config.yaml
n_layer: 13
d_model: 256
experts_per_token: 8
d_shared_expert: 64
activation: "swiglu"
moe_layers: [0, 1, 2, 3, 4, 5, 6, 7, 8, 9, 10, 11, 12]
router_score: "softmax"
normalize_top_k: true
routed_scale: 1.0
balance_loss: 0.0161
shared_expert_gate: true
tie_embeddings: false
grad_clip: 1.0
seq_len: 256
dataset: "wikipedia_en"
Below are experts of layer 6 (counted from 0) of a mixture-of-experts language model. Rows are named router (the router's row for the expert), down (a neuron's output weights, with its number) and show model dimensions 0-255. Each number is 128 + 24 x the weight over its row's rms, rounded and kept within 0 to 255. Numbers have three digits each.
After each expert's rows: a language model's description of what the expert responds to. This comes from a sample of Wikipedia text that the model never trained on.

# expert 37
router:143096122096154145130164153107142157108164193125126131109119091140071132177147160118097153117150103100142140175142140112162167135126118095130097118122146124121120148119154106102163152164167116133097188171128089115093148100138159113119164132115154143119139152140120102127118125136090135108106076109166106107117114165151119178140102156135135148128106149087148182116155173161123123107133135123121144127118178141114118132097111129106132110094143101132102123084132148120140162126155117119138128127141098187117089109141123131124141155143129176108095112092110141122132118131113122138179142105145141088156112138184147118135148102135125130110095145129164131142174168119132148077114120101120100125112132146097128097107124104133133134136179145073143127142139108130172114108169132
down0:135110145157137140135125152113106114149167103090101128157129148139161131172159125091147139099103148125141126121094123121162164097131141128109124137128149134109101119101122101142119133120168129164136130108115120142149114150126136148126125154094102122110126093113146151103117165117124159120167133140135142116106110129149085079143106082143161092132110112157132153133171107096164115134131110137127119141161165116151161100168144089172108150130133161147187096091130127100094141084074164122106129140136140117113188106140170144162119125088108145126149099132092152130150154157143102170129125109147168126140102105127099131099132121117072117139097118119104101167156138094177131133068091159092137093170127107117128134139104116097185175093106109128127123143168133091143115118129129
down1:105099144128136122173123101174118111133127128127101093090168111105102129136136100135160138140136166132125092110134127132100075150123141108154180122167102087122118117151127136120121088112143089125111090129112082147134124132127142135116094145092130113121129138124103119139122099115114153143130091114135110170132120129137173135117142152132132112115129122155135131126136159127164141119098086129093103069120112114142171102134111133140128169140167091098131134089103148124095163108134109092089127136149121120145115122150112139132105129069098129134111153129097135125164104185128157138141170124124150107143168107111146140118132128116142100119105051086155184142140078122157178095118133155124120148097104147165081145135124136082153134149184194113150139116163152162138153116130105
down2:141112168156109114127146111141109158141098128127136194129143116104159120151130139109142157158074123104161110183142091092154114115129132157157134108160064134125168140142134144101140141139152119140118108160111146113132108106131112107122148160106119133110128126121116076099096116088121125127106128122166078091084120111160075085138102128107161149096153117128140176149140123162140123076079163125141108138120132155092095130141162129123158151124142115144117117104129113138090106114142156125124147101172114142144135108145134127136126152145109174131126146112115130127140112106086145153110113170099133146107138139091136122181114104148143107095152107141144133165058129131115119150100112121097115142113146153130166127122127189132100072126102139088155094154100136114139167116172140
down3:128118161105152127156133056154163122112093175157103132112141109088134134099119124122128127143165140169152143142160102136129167101123124155159115131139133107144127134142161154178132111145101097151074129118155153146184106145133137140126153068163143117163144130135148146113104127124122090136089195158100118132123104126118154176126134163089117135151156142097113142130157139155087142135155141129144099080106158165139118140110137090109113133100103088128078112108125121177130107127106106129075121151106113149121123109127143124154116114104110097096141140141108102141101133123101146156122139161155124105096177147131128145136126115148197116130112168161117113143117101140101123086127144113170134111083127158128144100115131123090120113117121134122114098123135136209108120114135109
down4:139134123131155130174146136128139142162116092130137154134123127141096077141129120140122131148226114123175113161138102192118150126107116175117134130189119143120157179137161153095130103136106102120105114105116174099102123137192128122141125119169129136133152139135098112103093141163128136146112136152162085109144097108094138137072111140130126138137098107127147111112162126131145133138137149172126172167140100163150120096134128156150137094130121142102094104129176097125098126107116124138145064115146104129143115164109108104111123148178116136123152157125105092135078128123125134155162167136112148125116129123109105113111142089085114109149130117133112138126111134160119100097078115125124155114110122138122141129147102147157123097120087116139111193163140144115147100136158150
Description: Opening parenthesis after a name in biography and place openings, as in "(born 1977)", plus table pipes, list dashes and section breaks.

# expert 47
router:133109117088101122098137110142120129151104143088148103096181130172142103128118174155108142091170094134111114142107124117129116127124131114124145142096115120152119110089078107123106118147099142104107134092158138157117120152116180133140082139126170110113094095129150128119065149086081159085146147110140117137117178147120095154143098103109145158106116125096119122161139101171098154182138132141112090159081121138129137151125139089154105093168137126118105119135147104121124144103119120121112163129126128126097111118128128123128119115114153133143106144154145140140135167123163129136130125113091170096145153112145089115116130136151101139133159079128102094113161165152114123149162114149145098129178164136128115133152164109140101104150135155083089089104115184094137136147088163
down1:107115127113125121097114131132101132124105115146131120130167153125121132122145128126098151106095131174096122136109128144125119128126149087100140161133115087099146111176129108129147142131124118081113133132099078092117131156143134150155130108084111124141137118161127133099150103116122108120153102201116111117119153137094082099154111103141127127134178121126089117120131121136168110114145100130129156131119095163153142086167072137125115150147109136127158088112164152104146107135083145101107105085114112134108142098161190133134111109183061117131100103134143124148101084112114153115111121120141124112150090099152130085117107128170082154117118145120120132120105134105129183128141072152105154115174151130120103068135134108141123119126147113144169079091150138094096135174147121
down2:117137093123127116121111127090129107116098132149163065144158144142139134165167075133127142117118150124110142119115113155124094077144171072157170159112144119096110101113163162125130150127076160146147094114130112136118108113115136093092187080134145147086105152139123132123154096109134156111139122122133153155133127132129130087124151137104147127160128119113120136141141146149135119134135140150163142151129097094142135111126180085085090099121124145072122115138048121131131131130163122131141104082117109088122143123134163163057123151131140143145101116151128121175123116142133115083149112095137115149136094111089135126116125143120138109143102158161116143154137126109151145139168146129170140126130116136137147122129155139127127069145108068150133103158129153105143156094085162
down3:118145131143141087146130152138116133126129133116093138107079124097169147116126123148189090110113120121121136127103145111114138096079093090147139112181130120050130150128111145200105135130133120151152116144103118136124093087153126109145125100136167104165103164096100168113160109128154085132166086120139128136137125116115149081123111145142143098166126118111121137112155143129115149143114119128160086122164171105139131097139132148109075117071131121088134102109102128139142109147091146175132153116133160119134116182123143145117127097167145124107129148159134117107137077125098123134133111144127088126099133112135120134107076131121109206155135135114119147085123109146142149127142107135113167115141146151104098090156093097110113124126168121134106137110099163113166121145152138
down4:135175131138132119116121086136116091104095107119115140125098147087097099155151096134074123165143114119128155086117109116134121092089168071134062127114154134129141152150135116137141108120118140102085100110170130106134138115168119119152148135136107107108148130153129134123150106158120143117112147160112157109158130143141099133094195118106109113141154103150140120088123206174147115142137163135134077153135090106096126182111125146107098135114091129121123126128128132122116092144107086163113104168080116140169156133124138092102107135149103125118113065126100088148095110116189166093146138125130103115142148149157123129172126102117116115125108134123110145133131122147172131108102174136139154154117158149116110141159126148151115152139140117094171147129123133150138118137114104
down5:103157123139153142116113181179113120108135137141144120131136086119131117129100114105117139114133115115110156099126140134159165112110129173148125133146114134109135149186124116103127133137162122155126117150180148105119153164137121116128123120172128120174112100080132101131138140108150151114139136141142144122117114166138202146134134143129133176154070165126126066121131137086159176122097102124115124086100112144130129121148123160140120098082152123079151126111097122139107160145128132108094133122142116131112118103118089071112142130141104139134092132116109119082140104186062146107139091149171123115139137113148110122123142133141119076135120113109140126161129118133120092133131140120077102120115100144099084092111083120153126139173139149139141111149091130159160153080068124
Description: Conjunctions and prepositions joining names or clauses in sports and match reports, such as and, to, in, so, would, However.

# expert 30
router:144119163082132119105109127094122127123125133080128151131133137124108113143195102085137164115158171092113123096141159159159151115118112104093140151139162102129130132096104085130163103169128108084132134126135100086081148149118141127111112124136111144116129130148119119164145069115137114099147143125108160138110119130133151077163128132117154073127149144156136143141143118150132146133179125117141118141132120115104133136085136158158142125121131131085137091130059147140084117158128087143146102141104131103126146134104107113084104135108141107090115128111145112076111123151124093147134105153144179122168129137128133152153124136099126125091140064148140147136104127154132123117051107125145139117172142142105122075170136154136074136145147129099134126127088125087136125129163100
down0:132154114111109140122101159137144121134127124138159106111150126171141161081147116121179121140123121133153116137125164130141109128112161144164137163113122141112133130096140133133153120113108103160155126145151113124083143136129133095145098144088122119079129135107121129126110129148118142108123143141135125115144149099129137112108086072135139127136125143095101157091086136134088108105082122109116126134134114118140134170084108143152083137141141114116144142144140091116139102124118112117168174095128068113197148102132141186116062147137131129113183117145154138091130146112146117109136103125096100138133076159112124103127107089124132121129101148181123088092150161077148118089131131110103098143116064162124142150164109148144076164150109139150158081110111109098111174135103143
down1:107122152101111111114131133123193138093101150128128103085153123102141119103131152119163152113120125150120130129142128129154166116128100123133157147156135150088178138120161079134094144119144138116104136147109135128132096097131197159168080127132140141119125158122141119096080170116125157168118102163111113114092119129173130062158154101135129124121111144092099135113148155118112164110149136152135186177144122125128105163139126134115151076143085127161129121167098103120159086147145134089145154130185131170128122120122113127096093134161163105134084111118130093134168101118118123091151098117132134126133105136107115079103077134127122135164120112136133139142116112114115101138122146115147091157144137163147077132118113127121059137132140149111116136165128134097134144141132094
down2:146128125120138127160108154142114188153119143145119123117129157129135118076104124122092142146168143131116165132142093157076128156162128129148137110125129120151125139085083153152112119140151093119147103155137148157081091122110099140089137122146116088111127138104157144127122200138122155144124160140155121182147159107165098135106136091096097157092148149116097126105154110112108142160136129115181121139171126121158095133129064156161132118130070127143144147161170102165110082108122145127133185118142146136153117140157104139143123131141133168121129136150111114178135124143119109120124153167094113124122106116160147131111122113156150125134117203142106159108119159130136116126151170100126112130136154123163148152088104064147129149170097136133111131128140111090132124112139129
down3:099147082116146134155157145135175148149127190172123124134172095099133119170136075117095120118103120148127116146142116144124101069109134111120119089137088123096137101154124152144146152086108173105142160114123136149128135147137121134144124108126183114116131093080102185166125152163104116146157145132119132159150154138156120119130113135095094128151136147078121141171137128100099138173128126123149120141113138138143150149131090091120163128148121115122133119123139098127097121100095137128127107097070159104137104114111125148127156087135106190133121140143097123152122134144147153118150114089131098137138103121162148136138111140121153114129125182142075122119124100141142131121146162133129074110141138153133150095069093118086160121150134128119113166160170125139094177143143164
down4:117096146119154124131110138088092148133102133136136132121113098122114074126116139141171108137145176131122105143215109097143117086176165142119122168135154130098156157104159087138107154112160086127100155145199124135134156132122108118147126090128137113134135109135120123155128139107182117125138145149130143168138122117150141102125108137143141122110145075136126098149120092125152126165169140155124121096176104179056135134119132152126094153161123126141123102137098130127149156128103166103127167136131138139065124107100129127126153128106129128152087142167142124140111134130112121146138120129124134088147112159133163158106136143112148166135165146139151185105104091134091143106118129144138134132141062103155110081112136158107116131134102127131134138136107169120140095129146185
Description: Inner syllables of Indian, Arabic, Central Asian and Japanese names, such as Mukhopadhyay, Rajshekhar, Hassan, the K in KAZ.

# expert 4
router:120139097109117108119085091138160158189177091072138157099131168120120146139094137142167095129123103090104155106141104155131105084178121108134106127124116108087079173140140104114136111140138099127091107084142110143143099138132116148136105153130140135126156110144106109121118106122078147135121088133148125135140130114119110122147160154116196101118170158112143108183080124139086129155142122102123089155150149160131151120176135135109127110145141149112104117146129123169111178122116140125140138149116168111120176142116125125130117096135135096155145119133114109133127185131154169139110141126100137123098141135133134133148086116140161155143115123118112154097133149141155149117113121152142130121168142158127100081175110115132134109149154169184108122157128083133134091158152095
down0:104101147124124139112084134140135128169148132113101168107176158123131094134159123147140114112121142107127130138153134152138097141119147123127118104076131094114115179124091136131146143124112110126156158134147132142121056115115143135162137169151122125096114132138123081119165161142123173107078106108100111169144123086117124147115151096096166104054164140104104079117122078196121146112122112127163125197128121130128120141120091111144155153156113127122131103146139140164108132068141122120156136142166114112108183121125122137122149175145114142128118137146131159127101121131131137142092103146147131168165158116102093139100102126159171176127124120167124135144098156125134150124125120143149151124139094110105125141146111114108142102125152116116113146153092124100095093159100176
down1:083130099084083134106106121117108117121130144104093159125145138112134144164162089139135124050110122122127127098114155122155092122109142084107113125144069085133117117124116153099123106150116138122106155113128124100130096123146115135099100125122124131143098120112146153128138150114114093097131163150087151185192116151129140116126121107106119165118126121152143126157148118117164152136090134121114096134140131129108142115114138131184081144111138150140163070126108154121126134127170096119126132120123113185096117135149126105117102122145118127075123168134145130123134121080160123122140154146119122104131168096164153115143097127073133096118108135161095059124155091092127128147115136115154105166111161131141111095111103096108118146130152080126107106161117132156160107184105093
down2:139146157090144112117108158124140109147143141124135100193121122125160162154127141167116153110109151094159124134139111106128136160152097124129148109154139105152146116110130124095072131099156138128156093126132159118141159129121121132105169170140187101142126142167092161150107123143111100116138117150151105122159126099143108097135098167143132174154132175145085116099110127139131157106134135130201125132133096149093112146129094131114157101140141106134120184089121120104174117141100075143140125127149136125119116125121159130098104148135160139120129160145082117045143142115129103076184097101082130123143084135115136094145129129137130076119141097108132080131103104122131108130142122128167120130124165158141165134126097165110123116122120141129131113133143119113161150092159099
down3:106138145137137099145173152089144129121122121121116169163140157102143168137092205118128105132101152145074116125140148091141175089140125137144110118157125123134114147128164132161164127108125125107079112173087127127158150112090120134174118191145125127135112148181135156094120105114114109125127156120119113093134149109152110063177135156146101138149122117158106161115164137151114137151137134151142146124100094129123117133077115147144079092156117147106123070074098131099132128121110149102102119114133128127091097128169127106101128119113139116141083122142090176155145139143152142125119134152137125146146092118122100141136140094134135157097105098114117169153140180117134119110177122126099099127175100112128105094120109084153132166143113122145110126119125135135111137134160119
down4:101120132093126100122127113151131137137121098101172164092120165136158150110113094112144091136141116120133134108151120153099169128098155132118132144170172097098109129104160146115127095150093102096141109140105122138113147124143092137118162113160115095118118139106112144165125141095138144125150104118114126172139125094095141110141128111133124121147155138152084081117099149129147139140164121125173113165158115153171114107095121108092134136080114122133157118146109101116093149117111132143150188139116180157115169170153159137105173149166164088101096195114165182131122114126139121140127132147107135083129160132162128134110129152171148149125111143163167166111142146141178115133154129149106135123160110092101142115154145128134117101147128171107124094114118082099099109123115171
Description: Table-row tokens such as pipes, hyphens and header words, plus mid-name word pieces, e.g. R-vote, Ralston, Peak, high.

# expert 16
router:106085122131142202118144163174100130094142125070140118130163140117093128124149119127107133128137107152103092128112128131092138123117104094132093126131134117138167131126118142162152127160134150104136114120109135114116093105184148139141137169161155121139159108124101216110167142098136110116093141129140108143122125152082132077098136166137128141111174162137111092116140112121164091142087119155119090168121180150099146119081126118112138079114126125112139129170089125130082144150114107107131126145142121123137156127127080171112137090178131116160144108159147133162097121091103135140121105117112136162154107121127133125132160134079132107124146184151181111135144143144130112129136123148147113123134139116145084123170115139129114125106152119116172136162131142123128165097125095
down0:121104118145169124153155134126163125095134139103116121140149116149122127192135090130116126179124160183139142120135089147150117132141122122102163125107121119131112150129100101106095109138090108127183187115114138160169131136171111137076150107095106144135142106127124142122117161174156090123132100086131079204114176170147108138150102098117109112167152147116145149113177118134113100095206117100131107107162071150130116138160147124122085140145115144115119105130126150123083121147098146105112129129119149143124116142107120131181109112089127090122153112146134124118145172124108144120138096103105109155155161156147185102114129133123148105095099110136135114141135131130147093130147114125096156065130167116142120112095109125126102133142145117138146119119131135134112132149124126
down1:135131154138134116159105140094133118143137107130117106123116146094102069133112128139100099135151156131101153140136119138141107117147129101144165140142128126087115103135130132109094150122117095128120086134141130131141142138116139158155128094116146116162164131167141102111123160198082148150087097073112141162107099122113144127084151030129098138146156135100121123114115103138093113133120127130109104132135117133155112107120134147148158113157139115174104145083121137161131108122108172128139180158120131203115121168114122110155162126087064141191155128136130135112140135077145128127179165141116137148097126120128154114150105133150135110144121102128112158084104120138157142161151111098096108113135123126130113083095137137119144125140128187136106138161153105113147110167111117
down2:137103123138138168149099090175115109123139091132119149132084139152166153107119061139092138132150123112099124162166133154131160127086146123114077089109094156169120106119120176135142121151148141109138140131071189148085145091133143143137124139118105139131100130144115119125153117123131132157114116098137112161082109105143096121115101160182111118139133123094159126114111151110136114083101078132145133097101092152164168131140123155137130134117158090080135153138141134074118092141136135114109097094153137109130149127129119156139127137136157156127148148138171104164108123183092141134096100083133148140149136159158168094119114157161117159114153121119125137133118126166121135113123125113152103194141140153141103158134124130149131154083148131166135133168133104149117145151132105
down3:160134134153114126157119090114123130154097119142096133138155089128119099141137200132127156152121154155100151134121124166155133122127151139165147088140148133141125138122138193142118113135140121168130153121160153167127127094141112111117158080142135117126136146129119136130182130194136130141112134080143152167116120148090156129083122124129160099135171156143120128071095132111123143142102140129180127108128115123115121109072084093148075086150129135126164137123072157138128066127136096168107160158133159123125146142159115094149119155124131133111113176145151157096119180152158151076143121102144129145128133135135157123142126155126119144115167118127132119136104129109173116112162125141126128131110089138117129095118120138125130128115146168157097188140117088116108123085090108
down4:125085147135115159090123182140106113092153124114103125145114107162145144126157162111080123145154116122110140118135141119118167127162103138101114095115120140106099141140121178153137123163144106153156096103113185124137138134217134115124119183108135145111184119106119144116155104126136124100113113145122141117135168158116121147144149166108136118116153158127123133153128098128151126146079078102136125092135118070110186116152162100122116169132114126112104153157126158113119134146157155063107147117128116135147112159118122154123105145117133142105087129135163100100099125147072085106132136136148112135120166141126133125171142123110109090134129140128150130152122158123142149115136171084114097157135150166093105157155168123109134093148132141126164101079120144100141173124126112
Description: Inner pieces of rare or technical words in biology, medicine and foreign names, e.g. trophoblastic, fuchsia, Helicoidea, plus was and is.

# expert 40
router:133133111106146111147145148116143131153123130158113127155085105137127122146142149152157129142171097100183090114144131117145105087150100136115090159137162140143120148128101200135125097123113111132083122137063154118119116106121148101145114109173117123120138102145110129095156097128120157127123119093156148127121187151142102136107173140106126121075131113113181113114114118149118140174158157161127124145143155143132142108123171089136148122106116114106139109095085114169132128184112160122117097102112127140101110095146110105143144097077144101138183109146115148161144183109118116113145169085091142135154165136155092116158126122123135125121146106139151113164121155146146078097125136128143152116142154160149115130139090140134158150074119108104117142141148165136116079125133145
down6:143107098161151153130130124106139140171123123121131157128101156120172185168110113088130113140121132150139138142158135125073123130111077126162125090118166085113131132143124090095083099149075169126152112133123094135138153125139125162115125125102106132122117136140137150114135116107131113124150127152139110160151087125101138113130149108116105109124144161165086066118172162135125114098126110142168153136091102139136138100123098171116101126162132098150098133103072134126156094123135123083096112122132137114155149073134083109126123131117145119094082160127135099142109098158147125066120143092125144120158112122126110137151158149115102065116124109134124111117086113124146123168132169118104150119102153103096134098094149078152133100115126125153097111086132124135123184120142114
down7:139115127120125131132127126108124126140148092122129134160109139114155116093142103119140123179136109168172127171146155153140090103133086176124122154108149138130128125138159153151137133149106098145148166117123146144106113148138113117157099110107094191102094164097156090130121083125134154141096173105175097208144147142152133125157096120112152128138134156154138136128173138143134136112130112106089112116120156096133059145125151134139165111151118159136132147171127163128145135126121147100136112124120126122161080096135137130055118128104130139165131143175132169125144145148155156136116097143125151183110112107105114135133145169119163124135087118167133155109103147135133129091113148115135152090159086105155133110112140126084131134140131180162098145131169129106160120121104157
down8:148156110127084126109113130151173092164141084109150125132173126127151134102109196181107114094138142138134101139102107092156088138145128130110096122106102163098121136157121115111117085111102103146117102090155142088119150121112136133123147119146113120124154092130148134125108143123098163136127120114151117206141161159117126130132126116125127121137103153128186176158161140149131131143113134113107155120112119101145116099172117155155144133101114139092150109131131144115139127122083152120142137110104098123113163108144111145119115150111117166172146120162147184156194135143118096125139151137102133113118130116137127138154119096149196172088140136135111179142117101120076164162116138124167072119157112118121115155175128108129137129186123111120152131129121128127132170138123160
down9:133117167137111113098095106128139169154151106132126109114104142165099166152112125144148131182126138128152141141142104098140139109145103171094106119122162117138129099134090149146176131130128089120126118133128111142105116083114117101169117100110128103159120112154129068105128089129127160108158118131154147145139136145112204121128115123108102107142126126125116168174142145111111104147115150124088097133099100138122146158134183150120108121094123138129161098062120128114106134100127126098101112152088144124124147120166119082132126163080165176121143141144072126168187123104159185128105137114137116142176141111137113164131136110120118103131156177113116145134120142104092115127142117116122105125145149144108138105130113101137155172112148041135136117133162139139126115109098116
down10:120141093140108135164116144119168166081181119082143149141140133125128143140135163151094125105120147137065148134147131150136102140122193138113125115133141110166149112092093099125139132172153121101158155136133118145161138173110142116134086086100121094141137133109163115107116119127158157160132079129118134113116096142144119124157151161156133099123110112103132125112160156122106127148115115161157115116142128164123129109155137127169110059112109152092069124097122126140142130129120151134168111129098103117138099121117153083068127131130133139072114115101146150087143156110168131122133117130064132108181139153153132163114152146137096072089127096123107122135129150115139095157111125127128152115133088169161167137078124106127160108136110137123078135133135144141113120111115109
Description: Digits, decimal points and degree signs in geographic coordinates, plus year digits, time-zone codes and spaces in infobox dates.

# expert 38
router:129142120108154116119131088215126156108144171081128172097154128127140129152148138127147135088143123101126138119119133121122133112121085111128103106153143111097138153129160094143123088124131118112141141117100150127125131149139099138092130175115139135132125132134115124149183129154161140112157140126127092120194118146093112104135139118102111111135136153143134129135120080158190148170118103110127159148175122160100090184133104138126126093145143080125082114107117127125124139110146155123113164121127109108111107115157111132107129083128156136121137091132135119150127110099139218147090148123123152138163130129143087167122103144106137105129141152113176128143086127140145131138142152124127125084147104120109170080188123136086139106111155133145155108130088119073144143138149102
down0:118094096109149172157144129148114134113149129132130138128113114106177160116144126122143144128117120129146148091134140147062158137146106136102132104075127141127145112132175127136123122095105109133121085124130128096153141129126140099142097119131157099126137133130098157156141146100158157140135117097161098125138105125092107107083132110152138116128144129149152123112105165137160104144150069163138171145137082145125109176180095150103115124099156117117113158163157141142147093084143094128092111133127119131068156129150160132147128133133113171129055092144105148098157111096138127186129146098153120122153106137152142133087073148124124147159163170112159132121150093139137138114122106125167076118134141139148096121173105087105137154131152095143163102099122152148109135118156133
down1:118142166138166161117167126128145151095138145134085141176122108129113118091110116092114136116105134124117129100132143110132137107148104130114119111156086090151157125114142146103135131130121091124149088144132152124150132138123168146120128122131112149132114124138130135126141131132145137109114098108128135068078145081115126163132108117136142097085162108119133130113153140190130129089074126178149116055104117122105156136127104100149145107124127172103126147120099123149115127117148161170170129117152127104114106128111114112117175155057111128131132136119138125117134171109119118135152113158124181147113132108154114113147144154114148127127184114159146134095070114165101079097123151117095103122068123103097135071095097097118173149136089164135128141092123105108100098123100145
down2:120119114142122097123107148113107125122131172119110161097175126116137139116096157165144121163134137124110114159148103147140119163125148149175107153161129148162117145115132122116151129114086142153179139111132164220135119162146111160158096172117177096092069139139124119132103089159140159131109148131095137150155157146108146135147099103063111124129166143141148173118120134080128169169112118106103122130082121167113140123142127107144096114136072120158148143076148119131116192076128150133084102098127128151129142117140155163134136142163099140142147156118118120174131161104112130155128137146119093140131105120134137119126151165114111130125152150086147127170165134154107131116112109156092107113134110114112142112105091138148105118150127126106131121129126119110122125168094131
down3:142096136135081117114112150151096090165154095179134110107114100120137094087100163108112113129108109148156102163181124133142109116111143140145121156178150135120120147126126146077155096145124105114116098124139079143122102155147153141146104143122144115130134136122172121161084115139123158160112090155082143152104130138129127201139134147127132091174075103094143130139152177128097114098155153109114111090157110100171138108109126144100142161128136115120155126087079117139128141098140121076117112120184176143129179158150138140121120137128122119130113115114100108086116122149122111117169122166100115112130150100101149151133098109151139153162126127160102111137083152110144131156148134167134121128179127153150122100126102106130134162128127118119150136126150183140157145152135139
down4:161113131165137135111141096085093151143137123120132116102129120087125163141108148142109153135128112099171104147134135101170094117150111132155147119131144114130114122135110156149142130111115154091129144153121095113140141138097156078125104102127166121123134147170103109145141146170169154120129155162104138102099120147186116128155114086119124130127115098134165120132143124105121102139150123107143134121114144135114131170135119122106138103186111090170130156150100125152137150121107123094102092125189158144111090138157153096131141110137144125169111142134087151191151126106162097110111128069150139103134147113161147132111129139152081128151161120093116117124065123141127114090137194172133121101106145133180161110154126153083104112146122135124125074146120076122176115134128149
Description: Pieces inside titles of songs, albums and films and proper names, often in quotes or track lists, like Rept-iles, P-iss, Man, You.

# expert 36
router:155136094152128154177109137116131125179123154134121073114159116095154111118155129143128143122110171101097150089142139111124087193147129128138121117119084151105141087088139153124146161113087100129148115106146093087098112104103114123102193097111137130140116117106137124134109102122104087171118125096152187115113147132117132126150118061151133148134118145145124157113152139151150086121137185127165128125096141123117139074117132141136159154103171145144082132164109120141146120100110185139122152129121129120178122159118160135163124106107141147140127125151097121130124141138159158165159095104138161095115139112125141172141104094120167120099102090111160153153110131161120113163122104095149156149149128115135123126077126125149140112111112139126146149118140140154172135112150147
down2:104132082099111149148140149113127120099131141121135126158085165129107105131105144148127073148147144132143118126128138109135160125101094103133132135133152129147110171134150132137156104110117104194100104154116113138156126124128119130150134144099105099168106144112110136146196109113144140115131134153132137200134099150160139095132126091143190146128139057166139110119138113147145092138115099139151149096113125089125123149173118133126164128114090088137119117127114153117137103139145128152169150134131122168097124150140108144090085070147107080072124141138114095123139096119131132088099125175131079133140175126141140182105128147143151100089138091100170104168152146134088124146140116182110123132094129131115127126159120082118131116126099140117133117142114120118137157124162147
down3:129159122102123139136133111149154090137148134135152145120140144144112123140209142116137129086122127167117175113115135182094149142135145121148156137137147130115157117185097149128124118165158172137127092135119158178136103116152115142148156141160129169094151157155151129093168123091127124121157180164146091122111091122129131142131184113180121146146132138145170117098125127112118171113094161122152073148141106121125120124135120146138122149115092125108113098087159131120086070122141134139076159139144147139128136123112137073105136169116134105093152157087159117126121116138123098139098129136149117113144127110108118147161149116140098132142100152113074163120126172184102146157098127122132128103118082106129160106138103143075145090118126146121110130108119135125114145165128124
down4:137127127148096146158106121107141143141106164136147132143109119109129083128168098139112110130108165103143144124127148146123070216158103122128136118128125144124149158139114072117176124132153154098098113103181128109127117106129119069122140154161059117125123153089113089147121118124134095132085120124111093172149112165110113195146111163123135115111098104110124164103153155131125144134150128079116181104148155120140111133121102119151083128125124153112123137131102118147146143138135153082109099169102137134162124151119125118138118101153090129101128124113076148131139147142153132122137133066118106129106066116137145124129142160118116138120137123161164105121155146076135132140121137157117132138103183123139125107117135120141092076119140074130128167103147121130172121148125128
down5:130086103114119154135150154138165154152143131111139150110152116181153123123133162163140158158108131165164160115119132111148131119113151103136139132155112151150097102142185060097107197164101117075138144117131135093089139147112146151148152112147145167125147129155063126141102115100113175111110101125150127061094144093136114086128124160122148141103129149131092133129148132125089151168100102154123143116122127106168144144142122145137144102161131167120117103142137154120126123122118128132120132099111126120106135152115147120124106134152132089112153164158156119185089160130136116133119180150113133128137140153173125105076108153148129124082107070148127134109127142135138120105123135152091139144107153137099098119134134136153135131129125095139167111120145169120180163158130084
down6:120142117160079092159100151086123122141089130083137129134110156106111115137142122163153149151114124132115109106095141103117123109099176072089139112111162124130160147143088101149086134170152160134111091141132100131163124127115130127107151139113127150143110078133110129133109120125138107128161138133124123131128101177126131128112132113161091119162156152138127112131115169108110141120152141109105087112093104127133130113140175148117091128146126110142112140131182105125129159117151088179099099133074142128120161155156093137098137108133128143122114153149141141138170164173111103124124107143199157128118127126164127099122159158148156139187121111131172134151101155168123147131095099111167138103115150095119132163119144135108160078105163146134151154185122119154114120170152096
Description: Colons after infobox field labels and digits in military unit articles, scores and polls, such as "Commanding officer:", "Formed:", 1,270.

# expert 5
router:139120150120080110078141149140152148141076158088061075124108159136107168101128113125105115141124144077111138154143142130118152134125099123139192118095127106118152102142120160137122086132111117117094125146125133142144134144158103107109134120119174120114114114130182086128101083145119109153071150114152150135132177125162131140159143140149103143131191136101123145137153137150110149116164156143154134169120129153115136134108127143116144136183114135119135138069117131112148111124099111114141106152144102140124155116171097173108135120121119137104112128132108109159163124134155138093142113125127132167148140086130148164139071085096115165133116118133117114112109154119112128086119143131179114121122143120115136103126181120134146150204119174139108118102123125123190123127129140
down1:141125130140120105125078116116154125098130141139158127112100097130137141138131137162110091123130142142136080143133152141154142137101152133084108135151148107142135099113144112164112120116166126103146155136125142093150089150139092143137111149140152159156098098131180167130139131139152153117137189159082132154134107154163150099145103128110131156078142128092153144118085148127164115162144146087105119118127147103137115106115142152171125168129136189158126156085124165119116149116108100148138107085144124105157146121124115140129079099108126092123164093085127146112147098094129141165121091134181124125135116102125115128084171132148145108144126155113141063156133144132131096145108088162104145143148111104155132092124147132158163150139173161142118107166142088169114130164116093
down2:115167144132116102137147112072168119101154149190097169112166137162126148146152113124142127135144096153146103138121113112108113137131175111083139121107096125116126161141104141150150129129113154127101087130133142116125086136122096130142163149139160186102172140157087111104109160130111143195116119102084155171117120133170129108147122117165131087130126151097127120139162098149121132108095134122127155146126099141125123138100160186127135110171122171134149109075127172133056123103127151099167135120120125110116108108102129138124118108116124129114147157091107121112130121132116157067122138122138107108110124144131149121141133113078121130084150112122126119187121122104117157114099161132128121159151128174146143129127151150083106160118131119125067114127139118069130146117104114
down3:099107163143139135165093120158125129157113154129113125131167143140118148096117123123125125103135116155126112159150136124111142108111117143100132131117110106119138141105145135116117056104103150100149129155107149123156101140134130152093134108129117125139134123128090116155107191097086157122143133067111106135131102178110152131165154139127084122111142172119129110094142175130138125161161139121129135153107155110137110134137145163113143097092158119093144141123174141140158149142146146103151112128144119137113164122117107096115143153106157148184119113105066147122140171113148152114124107141145136183100131130121160166132105141120150140093137109155093137170131144113139098126188152100111091122163150184094117101138086135115071190149151120114089141106118116117144127146060135
down4:110126103132164075118122108164124118093108101178089153132170128111113120110122121142102111187148114117157133115144099134144131090106140143162108109110135113153138119128102119095136127110159081140097157126140150105114140151143120152091116109135146115102147157116148105106123067120138139144150126135105130159119085106127176118132092147134104140179133137145122114155140150142120124130155117090101131138150101158136077141130102116125146126228122127093166087128065116101137069148132145119136123073125089099117120131155114192116132128153142122150121158142110150110123133129134137174161155107151142158140130089153141159123086106123092109121112156171082137095119114133109106110170144121113113089128120143171131145127161139134152155138124150136135136102113108105122100145093136
down5:143141178119130143098112115131091139071107083121124095106107153153131153131098157128119126102111110168139123101121142137136119134173123153174125123134150126162136099145179092124094117091092152094077135143110121121174147145129144100153116148132142145120113121125151122136083170119158115136148134126095136152135120151097155135112085112111101152137119119118023117130123112129163145113099116121116183167113169155143160132097101095096161125152087145150104124139117084133112149150140129131088157078118127119099115109135107107124103149153162090140128103118097095110152142130108119162123098154091118122140063110114145141163130129170128138157139151103114146129140118100126154149150133118152152139140096133076125129131073131150132129127147117086133156138163135129132153086125119
Description: Common first names, titles and ordinals in sports or biography text, such as John, President, fourth, and by in "won by".